Experts of a small language model.
Experts: 256 experts in each of 8 layers, 32 SwiGLU neurons an expert, 4 picks a token, a sigmoid router, a shared expert of 64 neurons.
Below are experts of layer 5 (counted from 0) of a mixture-of-experts language model. Rows are named router (the router's row for the expert), down (a neuron's output weights, with its number) and show model dimensions 0-127. Each number is 500 + 40 x the weight over its row's rms, rounded and kept within 0 to 999. Numbers have three digits each.
After each expert's rows: "raises" lists some tokens whose logits its average output raises strongly, later layers aside. This comes from a sample of Wikipedia text that the model never trained on.

# expert 165
router:483493488496595580483489545524534501588509529487498576549564474539446484485550424500532497588524545464480558568518508490478462445548469487477553527554513441554503561476552545575475446446452419506465500479452488546548457492515511468487457478496464547464492517481546512497456588503482552502442503553580544509537462501483573538498509506488502511539460549548499529483524507492539487550549
down0:467446525568424421489510541448461509526511506501535584476512431521500501484511503426590459466462544577481494483501478525414551510508486525457472473503556502521430439468500486498492445451560500450580480561495541572533555458524531576513483517505482511438518526432553501561443441578505519501583464527504502500470550487471498462534433555505491515512523513466440514476495528490506548512526
raises: "us ", "ym", "ity ", "ity", "us"

# expert 205
router:519451543513552547471488513474539454596437479492507574543525501487462481508522461491531502531464513482532529524471535519509505471504419477446463601536480492490506506532463536517475493494517507532469523502494510523548507460516519493479474483502514575407565499513529529436422493544543447531495492517586516553510503578503537585403542525533465470525421585495555607461524518469496450480544
down0:521499485500511506424512573535495474471528506519489502494487554520419463539533476506461513534488495506535508537546430472488470511509573542573473493464496484447444593540463528471512473510539556484461522528451571514499479488495509449445573492545539467436515493490523469443539462398517422452482468457448543509580553519607503486513535484442530456487484544531547514556480451564568472481445
raises: "s", "==", "\n\n", "is "

# expert 17
router:523497519509560545432458541491415466607453526471540578564532471498401452474486451486533552554513516462480520531501555487516476484534430476434540548515483442468462544498528532519473461474499479534518511515480493510565502567542511548493465416490481579492506509519513530491439541533534477527466507529586476519568487508492537510425519467515519428499488540541473600437501549500535523502527
down5:583577454501489516512528510471445451504457467489487533495488427545470528494440465495449550509476477512513546498531498492491501513488568504510505433473476500521457507449484535523522487514487509523494470527436492437526549512453521531493496481503516505515481435463474601611507477502487501510467525505569345502462546459471531349447457480462488468511473482520574510585483520547471524518482
raises: "As ", "He ", "In ", "The ", "At "

# expert 191
router:449488554482624587514508506455559495560452455442518536531558443545431525505529435521534463595481549514479464457475510506474529487521466485492497551551441491516541525475470557523497469493472474505474516537447499566554481507503480464496449496519541585475504489443511537464512497503504440513475490515567543518537461522504484514455542500514421449474428580493506575476574535540506455544553
down0:502452455530516472480453517503487472459527559498503439442521608515539442468596526549514548515533477513486528424490475501534560513484509502487551487514480479482487474485487533539452501512521448466454460493507486512414521450482511537486473467473442550518518502461501468391479521491498482493533471501425578513505469589491507605557535492528512541583529534518463550442479407465505459421454
raises: "==", "== ", "==="

# expert 178
router:473464519471582524533540475505509487524437442506511564492504458528454507506513487508466499594513528396475475445501521487539524475462519497437569564562431512496528475495496513541444438476481495476503539474454447566513467479498455452466459502493557530505495483481547556458493513504477472531459571533588510456560518567541565550454542467544469518492454542510461616479459552524484434503455
down0:492490571500465524484517448489478550459486535471514495524479438539525480503583443570508551450496501381532533435499617463526489496545463603522539562476483457497446516512460441516464472532454505529476596511498469523456528513479425493525440543497475460480512416472502477522472512501461500470467502543513499555530499514490474486459452459556519435527446490452515486508519534550405523539546
raises: "the ", "a ", "an "

# expert 160
router:469446530471544561499468492483520452530529519454505607525518455524379545471530475489548505560512515444473531504499584484442456466558437476450497551491498498495553556507530517527479451465495507518490482532516481576471441499516462498535466421454490529475525534481575480465484533519525446566476504530541545475612458536479544560449530459475503466489462539519490576458533467513552482538558
down0:527581503553485465439481482470514545551459536540466515517523484442425493493517557412457554543505483523455498513474492467477501538512546515446525417470498445490492557444514536556456479460554528502526479509497483522490479531506505533466485447505476518549520471571448500422464482414461509571479490511489460517504436469489475476510420579512493472562376475542543490475484391481532511555515
raises: "Died", "however", "seen ", "she "

# expert 106
router:499516551494553539456471528387491527619463542489522585556558462496429468483467452512548500552507509489471506512453505516503547491475433527450538610568510457488480505489519545514495469463497456496504502507508527527504491520568510512460490479470490586462569468523494576485413550492532490554497501524522509533518507529449546499394493509505405491498493557483503575461454504493497500477552
down0:513427452534482454483467499532495538496474502424427579514475507526525490560551479479482522551435452463523445467468545519453483495521495450458437553472595445465557514504510445446513555525549524432507510502565535571550514499523506449529490536504556515525488496414468540540612538515530522564533455489483537543443469453538470556539483490452453504498531475441564527505530479544504490532508
raises: "| ", "arm", "("

# expert 80
router:503500559487540560515505512424483544617458504478544562592503458496409446512505462514521517524495487449513527535431521546473540494486455474449515628549480492499487513493492542552491526520478461495516499542477531564510528518560515534503495480509504590449560521508516523480461520527517544521483501503540480571534496484485551498389516497532421489481457553487501600477505486478535488465589
down0:512489541461542548532490454506482529549530489502528473440487474485468551505491447493540548444501488486467485464441543454486532508404474551528513594477487496453501437516473551496485528489453499546509442524543542562504534530557527544583531476436543558519518525530526470542531550441601448503535528542516500480535597502562546462459453479551533529493498577491515534432488498502426549524572
raises: "and ", "or ", "are"

# expert 18
router:469499518489513596511512553457507539606457556469579566595532496497435460471514440528514499545501500481485545530467522504460556491471371501449477627542493495501513545496482551507527497494515480540496523508501514538513525505494500524524507491518502572496550507523521530473423526510519516506463512461546509534525478495468544515382500486572458475480450511472512611464496482488516484434543
down6:525463574457534566492532554517532427489530490476553531480484457453420522508512528483480475480439469535523555561564476435499521543596443515489504505468504492499516567509489565547439445501458633487490515504522472501511540464486487466491510503478518456516470470464540535479515505483551512493485465529544505463532462549506563547572494420474544545427532582485508492545561414498438514512477
raises: "\n\n", "\n", "\n ", "seen "

# expert 224
router:484458475477572592453503549433529500579419555443500511563479485514460485517490448485528534527567483514473550431551566539505489444455447442448566477561452456527440493503536524540532490458436457468550475498494547548483473464514466483508508494548481566514479493483548593474506552450478533494488537547538488464482547555529524543441568474447444523512483527484448495454517531459529484531505
down5:499450572464500547441525532568516459457501500566546489457487501616431536520514511552445457498506517454518518476532519491571526547480453458537439451500486438499468465533559514430527519459487514484495427573404493499477468563468471566511444594518517566480430521452410518510492445445527491486461533523482547496538509474488471538465511536521555508480476485529480478532513528544454513489534
raises: "201", "200", "202"

# expert 111
router:562470516501557569498498538442542492581470525496530527597530499441400470488518471538529504550530510415451537549463544506513501482525493481483511589543454523502518543450501579492482521510536517519531536504495483518511470517530461518524545461481475538510571487551504551526463542498508469518433474524561543501566461506492561536377499476566492474528458508551474598507495454525530479438550
down5:520440427434500502435456502480516469532524528580491485481545514455446465487514490465501540446481504487522482457503498472522582530545542449509423528471548544438457561461505419425567553577503554440546442507527480431502524476441560480475550530495498494484455512540545516477533501489508416499469439493474573458517414486514517554499498548434467476503488517566515509453481449504527460508459
raises: "|---|---|---|---|---|---|", "|---|---|---|---", "but ", "where "

# expert 50
router:485464523475580542522480482482469501590467500526542531501551482497420497493486476492543528573505554484465522515515533501507481494514455485450468531569495461465502506465493503585511486458417478497478505472488448556584479533536499542487471497504509564463584502504540513503433528494558482490476558570571526463531466506508553554466540512543475467488474589574543615486475530563537431549561
down0:483531529537499529504446522513452474515499533450489600598529471514517555500541525466466446496489518521526501482449560476477508475475425561481546553429471500502521566486447516576501504559448499480523509514508476571470453509599512545419462487450454539494523525514457536485464527556515514504497438483497444512565507530516524530519515455475481492515499512457397510406496403571443506464536
raises: "that ", "a ", ", "

# expert 64
router:475473496454524563468508521450552499540443510425528533531475529538440516511491465528431498546500483464492512439555538515505473487463387399449567510541452454543524568518518485492543491429489442526511449462450468556544537522574497508527436454510450579496471532485576577483481548461494484505504532551535509526496467553517493589486518466547538499482492469510472547450501469483511425520532
down5:449537465547488545396526478519463402459510506491489539490553422502477524502436431513542523483509481566457532459468478491534549525551552514448522485540492514539468450445479453523435513517436444480484475533504503516494489450511510544508520554514468511475547474486527532469495489512429486561543521516470523479399399578580541453550575526416500508545503537490539514504486543487452497518447
raises: "ev", "\n\n", "\n"

# expert 21
router:575523546465574532536510555488466514583484531490527526581489478487449515512496466519529583535514530445476562482458551572503508480474418500493527520470407488532505570511548529537446454475558495476514501489457525550471495547502526425471541419541508538487522542533517560483484522501522462548514495480555536506532503580508558526444520479479515459493513555590496596475528548450542457534526
down1:473517455487442502520468537470537457512498534487495597429536494521483509574515543507440535472520568483495462498527482517499522484522602477514440502501472548543470497540456516510459487547490488446516452480564486489483573457542485419520409444523526452473515567509470569498512567536589533540506542517462456528450509491521420468575478523430520476457490504583520480511524466528504445568444
raises: "year ", "list ", "round ", "short "

# expert 105
router:513462509473596570508472544477525492569447493484528539521526498481399529524479389462487533509521511473521539491466578497488457472511485490434484604541475451491501539508483552555463476502466410495477509493457454568548505525520514518471490466518517535530531491471554534473442531512568466501428536530544522509539463528502529527439557493546530466490449612516500582444529502535542461494518
down0:479585495497517477446427468444576538479502462410510490443567526446468492483505490589521452527557472485447491548502454572479489504505508450539489518521502558488460515547508432476526496474497466536493567432602502498516498560514440481485490519542472520551520489501514499499485460401530445503432484501538531511474518465496519475468452493513491454494571469587511448490458548555482556526406
raises: "t", "A ", "An "

# expert 161
router:525465506503591566515503544456542486555479569474559576588516523527425492520492440508560531615482486493499491475448562483448490514479413531423504520564447493504509561459563536553477430463477478509474510497462521504586484522542489518471552469511495574540506512541555554502445495499477508518462523517546525510542496524506503495406516507525462492499455535519513533432537541534533510467550
down0:499510469515511492524530531522467502507525514450534524497513494467441558459590472473484522550509564435505527451552521496478532554549436540530503449453515451550441530477495404550513476514423516476550524504530570497496525392521476516515488445505439558530475518546484561460505466415557526516508462497478437494557499517530474511551507512526507544573498478452469465476525512453458353495506
raises: "a", "o", "a "

# expert 220
router:512467509498515552486480505520500456567448509426515494511490501454476505476483437558470517533525532456491534487500572527489456437519435431419566524516424447478535519509589532557525426432461439549496488505454496519494503517544480488481505470497494614532477568473528560458513499470501519514457495587522537462556520554499490580450571480516517496485516553521477523456487559478517413483564
down0:480506484493481484561507488412481483524471510502503507521510479505512492511474548560496544523456474523507524500521444500485440524600537423466458506450548423490438501543404502522506468456453535475515487510473449431415428444516518445492463406496511505453576486538537474403491569545471490480487449453506511539474521452520439511513570503461500506562493526550477468486416576476452487469514
raises: "om", "om ", "es"

# expert 248
router:488484486486598569478491506487498457579464518448491537533509504455404505478497388508469578560513485479476575470502583519494504485471438471428532563539467462520495537510510511564539485445449458539513474486458482546549503543541484514491478456503470628509506556503560555462510513465528496507479530560548503505536489563478492533453550479581506497488486562482487560460489511519511488482569
down0:488471483457486503535419465502500537521482495462500511440413511485527467481465465384516496507509526483411487489504521525435529499500546443543481493504489552512562461510534558467520516479474421466551535495436495532403499444474408481454490486450494465488564488501519449471577443611512495495501535507472465516514491500468562485439534397538479499439553477464545482521498443527509481506559
raises: "Germany ", "Germany", "Nether"

# expert 91
router:456477552498633592516502531471542565513513505505563587517498494510390504488477495568555468574496484455558523492450524494476513467542468454475501564548479483495511553492508500563452498463500492539518516539488469527515437469528514496506460475473444532408515573469518496518459533492539510536435494493531571520551468457471495558425519497516492509503500520571516568485500542564517458548565
down0:536463448520455504523468537470485459471462523526492463486500531568500472533517562465493514509552508462551505502549508536431526492498466548527472528504548530525439496490433451498492409453489574452469529533519468477505479501419473400538435490505500539566532546447495557455493493490531461547498458462429571467536471519466524524460443515596476539477534534529519512449463502438534400452419
raises: "to ", "cast ", "appear", "- "

# expert 4
router:500502555496574552484484537431502501593444535530563551567511481460425471508494478498519515527499497460519516550475512541493546474490457495394490587570464482501475555491533531566516508455498437547479484495513470533519490468529474537495479505515466608490567519523508531519427506514505515538498475525531519544517478515438544518416511520550379470503427529492504573433491520488505529457565
down0:543539399510514531553479480547489537522491470520439535440491483493609481500570460500462539583464492508532447471461495497482629452445542478498495517497487531488493453453526509519496580492524511440496501430492516504450480510491492546467593533530520538566435506542470548539509538521484509502437438479498493495441455486496473428515520521448483442473485461497523613504489584504508504463495
raises: ". ", ".", ", "

# expert 159
router:461476556488551585471521546450462532545475570504475554513488488476492486503525486502558533598524477489533523494505487505505488459529417481451595603556506476488508547475546522546526434468496439504532462516486502502544487503551508508483485411495549544506528547511482525446479493415524474497428479530540522490539506546450524529423554467567552530509451571505485540471454524531513446559577
down5:502490482468559446509486560512526462441513560549487493480487468534512489533494465525507508448510542429445466504486489458523492426517590471577478465514478545448488485517452547481460541478580542421414552459573535518476458518498537551453488495592541453507482503465454475456502472515538478492487507459561515582484516475500494544512476459522433526495548466470512459508539519420395478492412
raises: "ori", "or", "on"

# expert 139
router:520548562471519566493509533440523504556460527477596526598538481511386463499504470544503528538519503465462495529472519494454527475516375496450502668574511517544499516537440496532514476459491452502510451499540492481518501526515477458524501524471470550512556463503518473493444516527507480520472478527550474544503489538484518521443554560533438499483490546472478515480493508470416451448515
down0:449498554520423536505496440515534529419564505471545494501564508542516508518560419472429538467499492486489587462529483474529535488494400478434498526508486474444462448469500456507476444517481507541542462531508520486511465480503487469543487531605538489464586472585460527488468552421524530470551435472525488512481522470507487491573525535509489505521543534463469383503438540449491498496474
raises: "following ", ";", "\n\n", "off"